python train.py --normalize_top_k=false --vocab_size=8192 --parallel_block=false --init_std_qkv=0.0361
Below are experts of layer 5 (counted from 0) of a mixture-of-experts language model. Rows are named router (the router's row for the expert), up (a neuron's input weights, with its number) and show model dimensions 0-191. Each number is 500 + 40 x the weight over its row's rms, rounded and kept within 0 to 999. Numbers have three digits each.
Before each expert's rows: a language model's description of what the expert responds to; "mostly gets" lists some tokens that are sent to it at least half of the time. This comes from a sample of Wikipedia text that the model never trained on.

# expert 51
It responds to: Space between month and year in Born: dates, plus compass directions north, south, east, west, and geographic words River, Sea.
mostly gets: " north", " south", " east", " west", " West", " River"
router:570509498528515486548474524465518559500514568476482521438565469492525458505510423514505473484538499503500558524508469518479483453517508520519551540532502502501504475443541511567519551471480418578431560527528534493463479500457592451543572512509467472454532542551543494463505500559423414502496509473503506457485431478476454501499523540493469439484480494489484512493459527491421554600516553454492493472509543541522430544448469475571462428490474412499491509518478492483490529574564479488408421527508504496469551434507418444441520498504476518559415527481519521481600537481477450537
up8:584473523548435437462493567519556527508460481519422469514474471489566524482566408448549470480511500463532546458457447497448477494535461478495509519522543458461531507455546538508549531540472461515522568475590486532497524497498601455578519513505460474470560449531460531486464455577424519497507482518558568453553494491572535523541541474514455487540524479508468505469486533528405480561479484508507529518596574461498430495456481467547445500480506453521477526494492510551550552528559432460444467503442436517441553514533431508467499504566480501487511552480485480494544536482467468500
up9:551623559572561447497487525496517505578491485538487515503526501473522467501563520445443495523542451464471484504544493473480458480494480490511500488483508533536532485505495583522504563526565486543441537460492465519473442481532554506522528474478534547496556466486445410486486457471500514532492554461528468479467460460488471474577528601541379486549500519473488542512535450524460516546469550419523494525484505500529466487485463495493442442523534485460521468521455458440521453554561486462456508485457495453583509458525431451500512538494439497536468605424424509530575522509524580476
up10:469486532549504490463506397546517540451544482469426483517529505517468445601513568490465514586530531508516487499557437525561498500469571525541466515476482558480482517437493542493475490473488526527484540455510494495432519534513553479454464445503589512523522536494548523465606445521530501450504493513471540485482551474464443495511554540418512537468494469430465494468487529448479536455504539494501465500474544513469469566479496555501502478573455483522493531519468495517492495483447491562486493508543494508513568569412421455606450489619486525527454493414495498469516496453432562455

# expert 56
It responds to: Nouns naming a class or kind, such as family, species, album, series, genus, plus is/are and colons in taxonomy boxes.
mostly gets: " family", " species", " album", " series", " population", "idae"
router:565481576476573519540412507490509523464492541505500480528511486462480481520548483480431486463530463551549556466468483531462391467498489549526577490560511464453499438492524502558491498466454492545476523508538526500483462509524528495521479486469571440430502558551563519411504509526540522494558500465462527435511588574452462482454510546456396492455612540466508449498445495553501568481503565488479490521517542483536531522502494555513542475546485390502489443485517510532539462526495464452428468492482482505510467517533491521459411545483479504536444496517496510537605536521464529487
up1:588514550508497540513449551489520596472523531454513562448490516581526510508621484538496511450454550497602461553509498497515485509526503592508497421474487502544537480508453481526503534513485510541477495518506507437515425519531459517479434477457446530539484504561553546450431533473434466469472553527462502448544565541528469441453458523487479400494523471497501489500500479442510484461422483497457521533510479555554444529441456538520460496554485472543462466569512572513496479504500484495449464545470535467577501486534552525504549543514491526486497406546493473511503546427440557473
up2:533446531536529477519444475547534515482447491559476516533476497451572432544561498518517519546530498474584548554528459524516506491482461510482519483480539508507581434520498479531519468436532543577460504489548461522434481484493587488461546411422508493410512502527513433417587459464519583491435452529572549489512495529526516453515481529512410479496488456548484443503474467507493557465455445433536447511479435557525449541581536499491539464554478463501546483495464506498574464478493517481486431512483506514500506486448500546488472521527526536543510508470488458498618502418514513498
up3:564471527559496473562489547475493506592490529531499453576469561478438461474525470531530493507463557479539454485480474575532482454443438555575460507433478499511504469501502579440408545507502501493536468518455460493494491503528496462490528466418557505424422478474489460481446509502487446516498480519515569477503406528468522513458532514479439439472465553505482559509497571508416495446519591523547519449559474561514539484536548521508472470534488462455520508449531506499500507442506541542562549457520491554485533492548540456468494546474482600451435499481499440490529494550441504437

# expert 18
It responds to: Second pieces of words after a short first piece, e.g. en-cy-clical, en-em-ies, Drey-f-us, plus quotes, table pipes and had/has/have.
mostly gets: " Law", "\"", " ear", " Ele", " ele", "cy"
router:521509471489513570564520508525466548499531528493454462485577524485491487512539476509502440515535493539532553480452539500543425536466526548537565486470514509454549542425496498464480464542430463495505528448453555508549515492438541487464536484488486492510512505491517567482479447502495459554461501454411494493416432566473453542472537497472472478440464605436478479539511552451522536547502554449490476491572530548504491484481470491504572429586506438479475465507485463409488471548507507522484460506522552534527601548500430460411466530560457484537485427485530529476523589445473488493
up1:549558481474491514514535509453549471562563437533454472528496488515443502468473450458485502488559554420466499439484565550537488522502500482546609543519454533481473540434505472504471512491541517486510610508512482491526473551535496492447481546538559557493578539440536438512490426527431455494413510536502524509512440538530473464485461533530432511528508580444484487461540535524506545377468468517552508495513550528498533461535520486568545479464533495489511445435522523512468553544549482460521501440492559511483470496526498407534585541555398492474511492499527466477503502530480484467
up2:455515477501486476516505422499456484529491452373613538466428516506462408495577459445531541477519562555543496475533490449514472480460516555410539530519509448483491456535542450458513478473426454525514464532454463485545484479535547465553491560466488485567451487556540496450467463477554561572462527478460527476452510560473525473412493505482558451508493457501486524464547495518421476536471493518505546492542519525538543573508490512499488494583560498515467481544521469547516510562503493547553462566490468476539526527479445496434528463483430534574496489556483498473463522466501443480
up3:497492519543518507561511487528512506443527465500434502507469518477513488568487503474459519528567549499518496567488480433451512479450484518500562466553525502566460414485624556474522544548544472497501541488505518502502554521386556499467537546493457576502465541524469520495471457581486412482457503380437408480517516512464564490464499551436465568521496519425499516472465496474545476543526466482467550488486467427524563523512555444483507444495448512479539494450470540484457556508489552440509521493569475550438523548476512472486486497505439475528450552540458533432525523536488520518

# expert 30
It responds to: Words like both, not, because, out, either, the and to mid-sentence, plus list dashes, table pipes, and the oth in Timothy.
mostly gets: " both", " not", " because", " out", " either", " replaced"
router:560495544459533496555498539484514572466530550458484492466561476534540479551521464515452479501562552500558531503463487473520429472478562539521535577549453536423461485490559508496495524533474497527458525522528527456455508497467553440545534522518460495437503568537521475434491460525484508521505523504432545459431483518442429510442525533489494446437527530501474508563441527446550573573499559583512529462543505518554484589499429506489570499481482452495505438528519447492463478542547511461492444476566489498564512558520476496517486573521483467548432519426483530506559576446441448516
up3:499438533555508525472512554489489500466500615493477483549510523530513517477564453453467496541471473470489527603495530454453492520472474534440531577489534499465590519522436512509460539538498477518496562466536443407479476545483502512519489405455486545484496550561527499480494515548444566554460553497538532489516576438529415510484487467538475545487472511547518522488506548487458480520517440518485489580484510428521456496467544638507451557435468455425433505464566479506474516462491492437554474473458459512536521519545486482532527438479469497547446512480501478566492461477486476559
up4:581587552531525449527512505567541520485498509529550544538490497571596421493493468523471547528498466539500502556559478483494517447560493501402545533499465509508413507463524481537486471537537532544461516537537510473530571501473519550442444544461508506413547529462531512502488507481427549454446454549502482514483523566519531474485477515454511549542540529502450455384510496470448510529431499479518478503480450470504562503498428512479560534517481512456502506517456494421582527555493484448450426520455463495475447426536454542544519525462548427459477467483496480514510487478577456533
up5:542494577489517434541489507483476566428478446502585472444522571548445489517531467494526535490494459400489539491494543466575519504480523523492528455532496490470486504542502533524489529419470499521532435468416624528538496523536517460553534558450549542464446431437496439527504515510536458503515473489476619540546508497455410511488474514489481437498558497459494495551489502515542498534447490524431478449467488485507519539544476493394549415544495543480481519532498447443534487490551557528597446483448523552469516484499478500508502545526516483527468499507545483515439481456502452516